{
  "balance_bias": true,
  "init_std_router": 0.0228,
  "lr_router": 0.000377,
  "beta2": 0.98,
  "max_seq_len": 512,
  "dataset": "wikipedia_en"
}
Below are experts of layer 6 (counted from 0) of a mixture-of-experts language model. Rows are named router (the router's row for the expert), up (a neuron's input weights, with its number) and show model dimensions 32-63. Each number is 500 + 50 x the weight over its row's rms, rounded and kept within 0 to 999. Numbers have three digits each.
Before each expert's rows: a language model's description of what the expert responds to. This comes from a sample of Wikipedia text that the model never trained on.

# expert 5
Prepositions introducing time, place or part phrases, such as in, of, during, on, at, before, often followed by "the" or a year.
router:518525437424451546557468500458495549481423550490519530552414462504557625421523516612465438511458
up0:537525488445525546481527530561438459462424483536508424528435418521531538499537553540486470591488
up1:459506537520495471498545572512409515565410503523442440539421437505448468481547487581470559574473
up2:537583457482495452484443546573519473433501602527535441522543598608499379503616511503503506448499
up3:499591487512471569489563510469501472393363473538578560510455549348561577484476510555531382487536
up4:455469533448514452542459516600509594530465388606518527508432472493459491438469577431450467491488
up5:493532610496452533514508498454532535511565492590433507512456565420560434525435552497454513489561
up6:548528510567532456530535445524440473476477533537495370410423505503472519439535593522516492554484
up7:499549560641438481527516561523434537479482464552586458466542560548489591486460504517451504435502
up8:442541374443500516496441499426544525516507514518463485481505483512436556512470587587504551500479
up9:511510432434479462517553435605495452463464552442444427547525346530463523494458477495516484548581
up10:559527479470532464416501515536535578511483475537579539424533515497574486549533508429414527463509
up11:470546536508469603480569409560534467562532545471457453498459527481392668502492523603493495418536
up12:508495560449549610392501592582543450531374446507527559516424461528530506488526528544552487478498
up13:455484456482505581555511512600454504527442529492484510500538463475585474440541489580512524481416
up14:550559589435464453556429456471487490475539476494486462457459421494460499536466537399493545522546
up15:473545566398537542514428519512502506464401535506515440471474412432551515425468470546489552514447
up16:525513533482437492501482561475509492539494403416465432541487454568536614549575504477405393462534
up17:508501570580484455507522508424457543486475547559485522543414540549443471464462397563508498609575
up18:489513462510502537439590469572570465454598522690550538494493473511497482477490482545460481481455
up19:562537546519539528530559560494521596451501525421509512454529360475488551503486436567558475579484
up20:503553496426501512530464570466374492452515446500537492562462442457481511427495497534453525513469
up21:569476504484550546523491412461562508502435577521444511528462529559453525590519468532508453532508
up22:488459473475532532544508536500421476466392523449493523541507455522555482448464502577531566410482
up23:447567480409522499537556537518558444489471490502555421524606513488529516479412417498525490442534
up24:458449474532524512542564541617500491468458510496583543512412470524440539501552525539540471470417
up25:463582460475484515478466491432529518635488514534482388423543588505518480509572527488506495421406
up26:486553538386538370484498434516376479433525531540444488439484549486492516406432503545475528432517
up27:511499510475472534388530505564332338494484448568476428483529486573484504533496369542453489529489
up28:585593491445398508507506528528509500584432477462497511486464491493508494551537582578452482539458
up29:585446475511527592413531472472428459522482540523519487514466424543455397541554481505542552502527
up30:512430533458492511419429457440513486470519567531645492560493564538495450493543589470498517516529
up31:510556522410463506518494498555541585513400455538467462565470485541585500421465462488527574534474
up32:536500574525488433503571567480508559576454477544513603562570508514521487479540514591489486491468
up33:514504455541556422465486467548439572457538436454501427448484526513501461459536595495424630508452
up34:525459493544492417524542527456459466537501491554485474468547457549551566417477453601530569604391
up35:472592475551510570563543512556433532596523466513623445493519531482587458527501528514498516446597
up36:592450523482443539576506604500518523553569508524468479549520524464511528496382497584499452516515
up37:535478485494422544504507495478458595590411382422512523497500506580518533540509511538511494392457
up38:562428503497516620479550531533627536471486502479504398468499498520474447532508463470508468616519
up39:498471448445560510582425493574422454483421444500547425471500456528513582452523465556478536469536
up40:514457504504507498544480463527470496542547439473358584486570473528540431487492529611478497507467
up41:565510497543495521578576473448556472551484610614562443434436538475573486463469529559491532571530
up42:520499447467496448477501407575444498495466488526580479503515435552499586491522516559484498519457
up43:534485534401524487553494608482475454488460422485536398425514400488502584625502466565466550479413
up44:514455489439523476551491542514470535497534542455533501483509525442485467549477541389495502366427
up45:512612489513451438430479519499425527591539417577580475561596543579535548467504570612489523464459
up46:449485512547520565535442470493434545428543491536598561532563569459408561471530542475556501428487
up47:499477593527459538492494575529564435553567438478526428525454477505501469502606460479519506569599
up48:509577458471392525495425498530505598497530571512588610552552511568499483491529552592426501482450
up49:519544448479495516582396521503409496545453469425541523547594474532461607500517551622465501459454
up50:554521594402493527408436426509521509548492423586426536444405532489568522486526443472488467503523
up51:426538530441468561498485447486522433545585497533585427522579517529519477472490434448507469426513
up52:546421523501524542516512483483431598378454421362488568526532413448394514491506617483522442483506
up53:511540516455507549543473440522457410499513473445508515546433470456528512505452532399520638567506
up54:495600490397593550476481520551478538485533457477521429508478525548437532530541496528503442528459
up55:554450552533471542561482500589585473506449459480525475517518455469409487513523452515551525529573
up56:565483456483432463466494523509450533497436461495469450518461425505475514512505592488403487596501
up57:495474567427501575505471470429426488551541507602443475600463499439553428496491451425478526563543
up58:489480531480522598449493454515461504517529515608512466523425434426574473381497526614460450492501

# expert 10
Sports words and score digits in results tables and season summaries, such as League, Cup, Championships, tournament, and 6–2 set scores.
router:474503513459466433564486578467564487429603512513499438439536557497417508425531561479554577461492
up0:462516544516545428555532533475521512502549535390534535553505445551521487495533560481582538518535
up1:482549475450466493467522574458456510500566468436452468519529532468504517484515526471502604423513
up2:475434454483519502480502643528499567484572508453452490546434442605495458431476432523389466454497
up3:452510484458519459498480513567622491567487556513459484441475517453494516527432503522482565585497
up4:514535470459589510544543435505478567449491484513488499557387492486464452592541479458508587549542
up5:532414461496486487521532460434512524489453562452601523512485539398398629531489516532520620472476
up6:477539538452531536570578564448550538507572467490547456443531560564431502504457451460498494553485
up7:538544542485506510544466503475419448420572486445444429518515411447397453564503560544529596459504
up8:548486567502489451483493422509588540554530504492461493506541517400475443456492479483519580507549
up9:471505451535486432478438477477530509495581560539539492511454467575496504449587554379477526506498
up10:489478504522450483472524586510498437482510514615483506514471478456410483470519487477483517568492
up11:419501538467429522536499540474518615394593617554452516403471577401487372446517657499475472503453
up12:462514490525435526499514480596436487478554455500500498387553483551482467473494477563493471436560
up13:586468513462519504559518506523531497524539549563565494463490578531469597477499543523510607516430
up14:521459485465416520511485464580432431485473524497477530496523594430440514515542505547482559456493
up15:444522528492533511422589431430489526553515484545472497554483490502379515426550540417540491511610
up16:479570505506522503526512499433510477462528532454475482517571529650553561457520553524548519415631
up17:500411476502442419405496505532460526547566504586435494546441497544454526523457445463551451445415
up18:523512564329479365529454530464546478482566494507413473530536513488402505484541484548605571571521
up19:468477483423451520488404451652493464411484478522521509535530442455502558589460559478467505467484
up20:467457459445515497512437476422479509514526424606461561496490563492464520481538532536546532502475
up21:518454530515513448456542512479559447401517499543548450399496472494385538490431447517519517537460
up22:418478515526432465507544558533491509470483469461474504414488494573387529550497497502475504460422
up23:430462486447415440527514469504524515490569546399430443456515467477520421557456535505495567489534
up24:503491470536428476535475555445449414485551499543546475499499492525465521474478458459515424430503
up25:393460442462550498508479455550506535445449537535449540461496543378472519456493518389464531585409
up26:491444512544414455612567471493447478464508535485504478523399504577494521496506509467512476518469
up27:546563467491485485591516464536498493592467520504460490503467419470391482497543425432533550419504
up28:533493505512532467450512401513537443508477473484476521449449446544464512509527598442459521479536
up29:604532525452544479478461563494420493500534467521463496549533471531380557500422512426396542508491
up30:462485474605398514534517546505449478535614531512456565388448500643487496471504612488566486473544
up31:499459419563544485492570555514515454452462509533499512554543437511426588531527438481432584427485
up32:479600468466512482470568526502544468353450583561509477442495482454520488501448472571460475563476
up33:520506495458444475537583480466551453476383483566473542555508538506460538517525561604541502500455
up34:462554509489459397523518502470457445493459495522457574567542481558536439528590543509576560646469
up35:552562489565505474590522486429512462517447436521467561469525570552493516405490508433561597486509
up36:569567494522480494465462504548522506452523545462561460536451477565481478528548541564440571544495
up37:514554523530459460493407397463540444511536501553517522520450471510477545472488563534467554467504
up38:491577489454528495518583514474505449584421462488456489410535560558530445513544626482447499483564
up39:509525519478601509461453531598640464433515469486448437468458524378469585521533529555438566561512
up40:579530484551531557533498482536490531519622581458463501506551481508591544652524550470373521532444
up41:517479547461540431529478588535521437474480498519476471481454472450488409524486474529554430498524
up42:474501570498478525531486602483529559490591592529567552554485521571564485526510410515430463558529
up43:479463577458527523573408596425495447602536520508518470503474562541444539522578494524534615604461
up44:504516556450437500582549463553455434528549515564444559538542471552527523510553531465517519497499
up45:510425552452487459543454604568538547456542570517524411498568541416516518506553480523477445484458
up46:473557484452500509589470467362555463499382525595472429422497408491434522436552476493513524545447
up47:502497631563519425498528561533558511464621407435446573501539445523505512509482566549604628516522
up48:446545500508490476509547503398466557375542564613501447465472511463479526450469599433549444522550
up49:508463485500442488454509582531502435491537579521517455503495590567481531485433490389480537466549
up50:442512621480485397505430489466405503583608548522461438451563439490453503505451446459586546453490
up51:465575609559406536425500487368490510561620515501506440473525429497467565483517460490545498474524
up52:537447510468476503600494489523603509561470487602516427414508546530465591483555504550512578455562
up53:460492603521517519449446539471447518615461411475524581445492537525528549534419474488518513556471
up54:492461549493393528506533543438457554580581440497456468518469493515493534523475473513546486541603
up55:519528562402393449513538530467495493463490506522507533451470506470474500508545549545570546414555
up56:508568475484498470537457559574503449480468518569546487529465474561505613459569548432573495502433
up57:476514587500456508504521499556435522385517408487497388474546512515489481473422519476493542439501
up58:559518522476559414469499594556575536562507458471483469539494434521470471570539527467515475531516

# expert 15
Single capital letters and symbols in chemical formulas, LaTeX math and abbreviations, such as N, C, {, _, ^, \left.
router:545466608407481469510507480528530518525488505501445476547564458508430422485554499539463461543515
up0:568510486393513504474417441582519511460486591474572333495477507511483461480575478426563531487510
up1:557501586536592435482577471527465456460536434481529562612491582546445407489492494453467448552421
up2:425495548529492509516545433456488537438446449581481500490515525427479423457466504501492452537430
up3:580478539533540514546509453534441445482471522531472498626561443552505594399494512457491525525473
up4:355511473508500539506472468548444504584506506469488474477565595498531469583472495558466550552554
up5:568475476561533516525483465537404398577462500533492504574449559521558445483567507524468550538532
up6:521461633534587587557558523433481480504444522469495490498473572498516436548603540532454519510625
up7:517511542503548503546474558387502421570471524490451499576561502488569463558537607559456560502481
up8:468517519500483511495449488541453473561569418474407578494528535505549461478441627471465509542555
up9:636445532478396453447413562495478526472447550510436504528485432490551472468493424491486548466506
up10:539557602397471545459551511545550584420474460409486506510572429430463506450546535561472499491445
up11:549499530483528516539473386509437573529540518504486455541494479535474577610555474567435517512548
up12:571613501428507581443520463618467459538572456550511546454482551497455497586433437423590559527527
up13:518482479515553434461545518464441492616397470518564545466501453550495443516501640544539569546486
up14:511507531545570407515432483518490552529513452521515551483497421506493554489506462517527546508487
up15:479522626462517527517503436486553549441524501538478448528421497499371471434424580541405459580564
up16:595439543531520464493524529479492442471471566548537487498576602476581554555448452516517444522394
up17:455530557452660448544481457517522543482508424538550546488524451535466580571514492503558554575495
up18:508535494599549522503539443469466436496531484513538509493585495568489499541529532414572584522506
up19:522520611498580598536476510555435525526532516476475536451542491534348530448493428513461557554436
up20:525529523580549541467463519526516504424438515505511506515544466514444427501532547535452443455389
up21:474590558499501494417423526542557434514534557526487431469536449459560489510473497517395476543503
up22:418506576533518489460573516432448493468539547383606546547468489490441473567588482435574541507511
up23:519420584506422454526527507537446513547491512587589428433548610451450470473452490599446467459591
up24:444463515544511480545502480577474479476439524488419509379448538531506473533516511481521577501493
up25:534440545502429494548554542485511471591533424445476503503512512544541512408409536423489546513480
up26:512468559404461532518551569432472559499440497575567507607393499571498429498446491526554534470571
up27:581443530482516520388528428573477573444521497545491452526460516492437518455381537528503490531489
up28:520494577538558427475438432520492485442616478507460441445479568521367514450520452533456573508511
up29:578567570496516487573424561483501502529487513489568400596544511401547526592511460515462489544535
up30:469463466465547532536455481516490538514441526555592522503518520521534535412484536480486538466574
up31:474513542518387471473431488500472441614552497549450499557462485471539511565543465474506539386469
up32:494595492505482494585528510491460514464465513471489403522534506501487545504483523591425490509539
up33:432520553431463538487559532569488506541425407525490426436520483552497502506471588476502563589455
up34:588463518460484447516466399478495513453529445469534387496568499527450486525618515521548463495511
up35:551505521451424529497470494496527438424534511545489524551520514584460418560492503535558514375503
up36:509488542515491481545447534509483448464490633505412463528459526477462526492588470533514581502476
up37:492506549596541487403522495459504537525520460568504543556580555518523501541436543517528503507546
up38:519459611496524443527517428612490555505505489471460446556523387475439481477515503527501580485490
up39:557515499471469533488477354535553581473359504508672465483468529487463451478588507514502467556466
up40:463485525410523467470526497500534428502488494473542464563461406514469576470502545547482546462419
up41:493566543446554556515521533519553438385468512478491457474483570506438472496461489464489507470561
up42:574542517597505535434465499514546498461456524573412539553499607452480458455509545476468460558504
up43:556548523478541556560458515497499502495476425508513379518489517497482509451580546487479614552576
up44:531516476574510522453507541559500579496537484426446410457524481512453551404562549479471569534417
up45:485460460528571554500526474512544470578484426458515494565465501554474536544470451509526544507434
up46:570549606455540568498460489499570566481485506382536515460494464462552466560538486544413423473549
up47:454529531481518409508532450504502491597462410508494563552612515549431415561484537614564521485421
up48:479547537484494464551422439571476428537380450542471453481503474510499454507483491504457487518537
up49:578537541511496534550492513566535453543494521447470530455575524505558464471630558416474445458414
up50:456472599403501430506506444498547499556466439494553487601534470532480427463533570531402492590518
up51:539571503417502536499372470474424409513507500460464485527474519475503508521551497578503537420500
up52:520571541536506556529544545555470563532417459490451425472544394548468514502445549522468544646552
up53:550482609446590406489505504522427562464597517454484594527491554437535428544488487393416511434474
up54:493576526471539462503464460440470532510582491547527542525539442438453546500507541570518481583505
up55:537535448485547498500496498529448575539513462568474461524528506453512391509526490565443496474541
up56:542453559449461379556511530437499528570447441549433425606443564455470447476652516576468508579449
up57:458512556468465430481539467478534440468452509526442522585480434503387531539515494514524555508467
up58:517511449375452472494554485545574498551557521510500463526531500495566512511543412536534498513436

# expert 4
Pipe separators and numbers in wiki tables and infobox fields, like census, election and runway tables, plus Coordinates, Population, Location.
router:485495551555553591388466568518487519504476526592359522450467495505491434447490439488408429481604
up0:565481579475448592433532479477492449488472413501517522484475547439557561467470554427495535504570
up1:476445498534500486492418550489483490435497599518482481460503525486518552497528582549527503446480
up2:521509623445510510443529489491455488546489528529541490499584530577483480517487413474376528548526
up3:489503451501561509450486510561523462475427454515408544509539522431444603442501541432420497554452
up4:497484630511508520529518456475480437433464537477512488476599435520481425498469436462480507493562
up5:509436456477425524454482591524499534520468477452404398474456471491539546434519533528528584446523
up6:545507483501531468530497432608483505446526529529504570500505433516557474597445462524459452448628
up7:469483535501497500469541548475445552563518458577540469563485418511549461501642521527449557527430
up8:475561655513557465482512464520492519507465456534554574452505516519460495536497531511505524565497
up9:486579380536497519410488396449541475389499587561439529531444488574468433543459495544430574526549
up10:453500610482415538529517479522442536548544551530488490481467505445510491441631534553431497429565
up11:467407585473493508462437528518559458539563388573517459488457455395531530440500505444419455466457
up12:562489543435539513454430480462522551552489412430464421487442497532533508527601580499483558424494
up13:509537534507477533497436556517454553484549436501481502414416520515467508494515572497498495418513
up14:479546425488510543459450597512524464540455458564482460524520592556491476362521464611539574527482
up15:518551506466475565417429495473522469486513556496472555430495497543512412595445458555413564505602
up16:493421524474516560597465502553519474444518464544515446576489435474480479456392476452545590472399
up17:510528537500494490519552455564546533403492407485499606514500418504477453390555444487562510527430
up18:481531476606566582533553457518526458518505438485479413417593501466574426472510484523495458544526
up19:553448456565508485478552531474392520490480473597507552458512468522575558486555537515440449549575
up20:567522564477551446497442478546531521491418447549448502603482460516549489568510480632605494531568
up21:584549531520520546499542458572521515505552564456456538457516539487559511522544477469440501551534
up22:572573544593492546467504549482560523531445497570489477518412473392484502486468458612476517475555
up23:402451563435488528455558471425431469456546582545484496466482542519535477425535461531531483455544
up24:510480531476496483405516535552484570415489540472419449522431484510467559461553466611408485510506
up25:464505502411524544525497468518478499539472534545540538477571545451517538543520462514572501420493
up26:587583487530402529533462555458462486469538438502400548463547497524471585500511538489494459455417
up27:598544569506558527454459437511483430490501537418569578473517496483478511508550449542507441466526
up28:577556627529550467496449570460503485553543507527491455525419492509519486512481512549398520623473
up29:452498520499432548474539534595519503552471467440560479445561502558489477529474481491459529458520
up30:541495532518473453475506531494594489525462499503521560348461446513514427499450479466423540553483
up31:499529438526531558507485416448560564457481391548509465491534480428430562496572463532456471486562
up32:558521586552549460424536498460467533515431494539523492507562474446535489538500405532422515490443
up33:500461561438563405378519537471440516524532487617477405525523473524364537591513501477445449584519
up34:543573414506509671479469596468461572495420381470481493496576494476423544447440566533469525502441
up35:567479406548612455425559497471529447371497428555440514592479534531576526516478477427501529514516
up36:466490553516480516487534539479478492474459525554440531460522502580446424469440450520517458510501
up37:413527510509557474552468532524536362438435526413575412394477547490507457460449542463592471470517
up38:433534560522464523478476453452514431604539576551371479437616593534554457461390479497485562555533
up39:457541493577498463525459463500482628372477471582486530547469462509505471539488524544546568441499
up40:466432535473522501464458497490380502582469522528517482412565518522475500547530543574505506514613
up41:412504582533321507559495561442452521465478478617462503485526548528522400520509294554486520452398
up42:499520540450560459547519555523464546524429458527488503534479447536495443522454520542555441486525
up43:539521515408522474494485513513459540477526479568447557540476467540493483586479543519427598594550
up44:455432501468606552564487566539451464509531418528442580601458454546509522540607445451512555392557
up45:561486539565535494503513424471467497590493530532514543550631481618499424500344545622478464462425
up46:483555537547433546448619472534509473522564568489523512542451551548483464532598382436475465485480
up47:497501546425507485461516574424562471416499539499419521510488554558511535535465459449545573451467
up48:526525591470514543512507457510572415493559498523528572452530556472548478493522508491468474473553
up49:524564482490446474485503543584498429466490440534429487509505616446569387540546582497455528565532
up50:534578554613529471524421487589478607553560420535579528436487497470432422553472518451526497518574
up51:523522514528490491465431493546347463584468563585520520504436478486521467527479597594453497503460
up52:470504474534545598477528498516489500500569517547444429456543435572479506497534576452500463539456
up53:468513501474512580567529505470542501478481446573388494530507446523422394530458484564525501478473
up54:489494482486543548495481553531486420451484508579464479566473421501506481542491434447539538481547
up55:571452533511550504453484460568437508505455476565470557366515489621494500513492523537565527524599
up56:498504533595429466450506477546497460483526542516510569427467474546450444544541576469443513548467
up57:422543559622421587454463546536561576517539469532479429444498472532432541465477407513486541597485
up58:539526462466531557501530523349398482440549563557497487557526567511420486518426474596438577449398

# expert 0
Past-tense and infinitive verbs and their endings in narrative biography, such as received, took, won, -ed, -ing, to assess.
router:456498510466465576562481508478530559577516484506482507480430479449495502610590588483431520544506
up0:504586544527502576483424483552507534563552461511514453487471458506496558507514456597450494526488
up1:455562542489523591550377489479510518598542490534523442504501559509649507490580517542544498473453
up2:519439537412465595479417533513522543486537432509419524491479474323419542456552491438561532439497
up3:502568409423423477489449563559493494561452551511549441494484477379548631515448565556432480538508
up4:628408486399575493510549517477493444520460483444548613450587502526419488580472505533450581582393
up5:606430514478509539516520581486483519568500497506462454597499499528472473418489550599512575467462
up6:500479561517449631594458494497530520485518452492442390516460501420447512437523551488516637487507
up7:536533529511468570499512556532513521606496445553466428492555485445576508556570562508423615522527
up8:415539501483568452553579493457534537556564535532490555448445575436515526474528553458479402462545
up9:458500518521481568426515467503499544384486453539498515465428509495429494529587537592462590468471
up10:467535522555510560503545544490460535446481489457523497463427565606491512483444485421511432471521
up11:474571513537565585596477518513523463447567464552502476434501463545545513539551495523459499518402
up12:475496436506572423375462457491518500566450527513456405570514534576486525525525524458535458521514
up13:463508535587505517490550502522537541561428424506521439451535517570515539537535559535483480564552
up14:544496579488470505542568544480474468506526530452475441432427520487435442464494475509506611591453
up15:587519531530543508500487572538477518543525419519425528552517556564495496492521539532498506516411
up16:599499524367485556513513557504478601501519525530525456529457506468510531493477546515545580510438
up17:553499508460531508499404487435510452558477576567430573447449473463567553538522539491509471519499
up18:491472501482457488482410452498458561481471510531491464512464546468447504458476409461455489618433
up19:491455431525567572472497539533546569476531424562401441545571493418530578480458544451502634507509
up20:495410593495466564484657574461525525475571515539528501478530509487543494503482489409439523609549
up21:532472532481532501579506555506524459457461445496627500425472386432468497560527479534541419563465
up22:417486460618514526505573588493618546484475429447477457514438464579456531536519536499483490505445
up23:515549538448537432463467460489455577539506477527599475512555447528551498520443472421496498516348
up24:575519518565563506504522472481518576477572477458472447539477511554410502485425499449459590542435
up25:509465534593516617485506460507534506531515353591529507531497537477567591390534508539421432502493
up26:526571453497503511494462416525493583564491409550484496483489629536588530532492535484425500502489
up27:569517442413492451614473456583532562516511543468465470566442589467472492495543499434474576421492
up28:573606421529518568413533471562445589467481483531475419414527498555509546474496567445547548444490
up29:436483553504515531483484630565450567573434463410524513598487525497488449446512482536533573461448
up30:515558532558460521527456566557473476539471408532504547499534492558543490542502600518457530470495
up31:465473566525472452501471463530530407515490451479525526532525525420482444602581499580469448464505
up32:486429561466514515478553481477462488611524470492562474448491519500576425565563522544566491564542
up33:527488558444476576489532539530485455495541454548557569515459568556522479580585518472486578557478
up34:450532546501439497479507571485526447561469464538561469493462532524567485506455494440520542535412
up35:429433498515473526476477510571525514469439549459497454590451465522466550524459458541583536488536
up36:455514510591434472512543527588567429455402589431504462480446443537490520492567523509440598489498
up37:454553495505533616531494517503424475557480505549554495505375544425588529517480660401516647469453
up38:431506518501489576613437495523480508509521435538533408581485534491487498605554415460461511568568
up39:499511584541474482496548598530509537632512432489531530575485502407498617416401503425477459486472
up40:427456444405494483501471521497415449586506477466568421461514508506590453593520547505602526442472
up41:497477511529492540516557505430562529442401446553482495426447509542434560541499543427376539614384
up42:485533503520553477576528473396434537610444483596545538468484476587457496581559477551490547493424
up43:567445588497536497438562568517546453508493457520506476553555487464510501574462529557492507524524
up44:445504573518508446514451483478511565538515505605511463427582491517398572595460495481435499545575
up45:586566468473435493479495435506510466558516480468468385555509536521587547546530579509395451553496
up46:524520518475447546480408468479525512552477536539537483500539534525569492578500501477546461516480
up47:597513494522472506475470572429435560511524491507464492464424489556541478493467561524501569519415
up48:376543467497430517536535547428555558528547569479563458467505405550519492557531561524528437490489
up49:573537468469494445520470580482472500465570424593499497598406485484434464447508494662484486453513
up50:543427648478463552403592530495485549572503423538465485547482522485519617541465545521512560566538
up51:535575561469455522539468499563494615519541448550421516479462475508524490422460466461497504507501
up52:560533564468525532489472525511542465545475577511417531528505471453456496509467583589537611499470
up53:449554498471478523546510503533475440531486439469474515545525416483427485500458438412514581534381
up54:593547592498461520540456566450509542554565482567525520457491506457571484514482449460491537572473
up55:586466483508513521499546469483478495533552437540502494459511592420587455454547523446467484566488
up56:482507505431449524447424586541520500576569589518506448565441432461532543531531504527507520493526
up57:532553511406503485495438569488512353575459476605419419413430485554535467450567507522499435491486
up58:512474628408546459582509561587482451523539577499550438478562615501540517493527462391554485461558

# expert 3
Final pieces of abstract and plural nouns, often before "of", such as -ity, -ment, -ations, plus whole nouns like life, development, role.
router:561498594477613489511527537559460490547466566483501427437467556519478458522611540454575565526463
up0:527425594497476548446470431530467619512469458512548484528427485464427575510527526478570488533438
up1:459583618585523528511474504531459564496589450594406530496559514404457484518459516439543610551478
up2:511476554472459524518482490461583474497555539495438461511503471521551534460539506492468512565482
up3:495505608467529432459531546586487491517490468531434576476493607566501533549588455556569404513467
up4:482548457531439456564527471547519473493397493488551517460449497519476453624516524427596570472525
up5:523536668494497469549527439531499475564506551501571530561514491528574482501517579488515472503437
up6:532464526568568581483560531478500478498423478518478567484505500535504594466490615516475523441516
up7:526454471484554515440506471494514512543512493502531465493494485484488495503541571540453549470516
up8:433446545580541613489515402548453556491473429425359438592487471498470468396482478462454529399528
up9:525529473516484503533442394528442505491575508514545428424533485454482483563474506519452500525478
up10:507538486447566558433547529589438480537465522474554411521489574514540462563556436462527551527534
up11:572423513464392503537565557558563489514506433518506529474443468542451538565521463423530506552478
up12:614554570457476589455626474572528489455474508551498479564574526473504536517551437449470660504500
up13:489539478486501552502577418544506549503506470354479477507493434509514486506462494509536497528477
up14:565591490492483443483504495578436422518426466503531480488488474556521405451482476505523561462486
up15:503577535445572463537496554510502413495455486429447488481576561451548465463533509491497573531474
up16:523568573477548457548516405507535471533477436527456444485510499523553495494640477444577506493544
up17:561552466496476511548529518503451468476496470469452545497516549544574503502567559475452538522537
up18:551606457447561536439496593483524490476510528536476580482499577441471441547470535548469589534456
up19:514504534514512490454557458464519496485538523542522453544598485695478487560590586544447538448482
up20:655484527494505481456553530526397460501440408480541430496567485540531532495570387535492577495481
up21:540554551502598597412519485469430500534537514467557470480466480539579564531461512599545612564544
up22:624470408494550490519518485549507531532481497550443487520492542472483558538512560470463480517496
up23:420536517458541407511650525551464487537396493462462417523466566526502490450537557470466617426488
up24:503499528501561504602435525592509453540505504517502522437491490438530514519492526545567543553543
up25:494506521597490540510435364452540614512543556541531453455446485539428452511465562449560481474570
up26:490412466379547492516528481498539523600564524436508541492542558533586435539543516407608578476486
up27:429509586440595481477418502516467511580474548509466430480471520489585502500496564474524515412491
up28:469487425590550511469579514525451535502491491600448554444458574475448527547469567541450514505513
up29:465526516499520574538472493532476590505567462576485476531545552584546387444547487515592569437493
up30:498570482547506474498461481555479465566491518614561532561500563498549469558455450476589515490500
up31:539569567519573410531428421577471599519464451490528438505571546514458479540543458544479514403537
up32:449442475438494562495475563570439494532518547471552465589496492480477425548451423496529606473519
up33:539434588566529528442472517418530421522420533511469426472563603452434565560523575463598556538582
up34:493558554531478490522470583418407500546384522469508482459458494472404501545460485626415585436520
up35:495473428546416518560488474478523519562496553448421518418555537559464523470555527438517389466465
up36:542385481507579516477530492522487526469502544432544539485580546569581514495512573453517552524612
up37:402518551489514536432575489431575505481413614478572470526516504508550479485504455523479509455414
up38:540516464526554473457459583508484572496583476495508576369441482444500612449483423452493523562447
up39:581430513522589559477605432521415428506487382491467484536534543402446389537474608473450493553642
up40:499534512488493517425410475540508539519376456421499521467503473477542587561475531495570510463509
up41:558529474546475460487460499473366496495441383436492481511483541592500528552485506506503596523481
up42:580521511423515502555424563592446490557557521545409444580592493417397537509506466396646536440471
up43:497616470553493550425516450519455503526365462538506448492484438534504494579536500553547509482478
up44:519429549540481502470584411484501555536518431545460535450484563536469497445436548453414520615640
up45:463489475485536461548511512557521579536477521461492448458612444573560454587488487535497571514526
up46:477497575473507460566595501461490616620462491488510472473532572476476470476535520524482522547508
up47:546445526473526491518473552449469504494432552508429467484531491615517523506508545478447559523469
up48:487444552509558468497556618535495583491526514524498514495508542517457479421550511570442504569561
up49:465578596466587488516493350566433538514557418569466463497494513532433436473423499501483514510389
up50:396592486565497594479538448575476503546533452448503482569529520517460475443589462481545638454515
up51:514522466380592524533482496497518527577444540492527466470475481502536458539540494464540567506540
up52:535605472491537458484496498492536438530434575589502347511489553521531466481474500509558572532577
up53:547467529619543503495444462507570454519451523483505482383472493554582521594542520439559510574528
up54:499468547475469464512579480592536563581484549465515476519512489486461488403496533565435481477533
up55:483468582557568503435439458569430394510519397423496448532519468554510493509457553449525500537469
up56:456434528497454456552425500543472449557427621522461424455542511450474518554569506523495501533428
up57:519456482473517476433503542471471454611596471501571505459480483584585411505599577544493526479376
up58:476605591466421534522482529491482527507432439525446506452383546485374507526600484494566620557463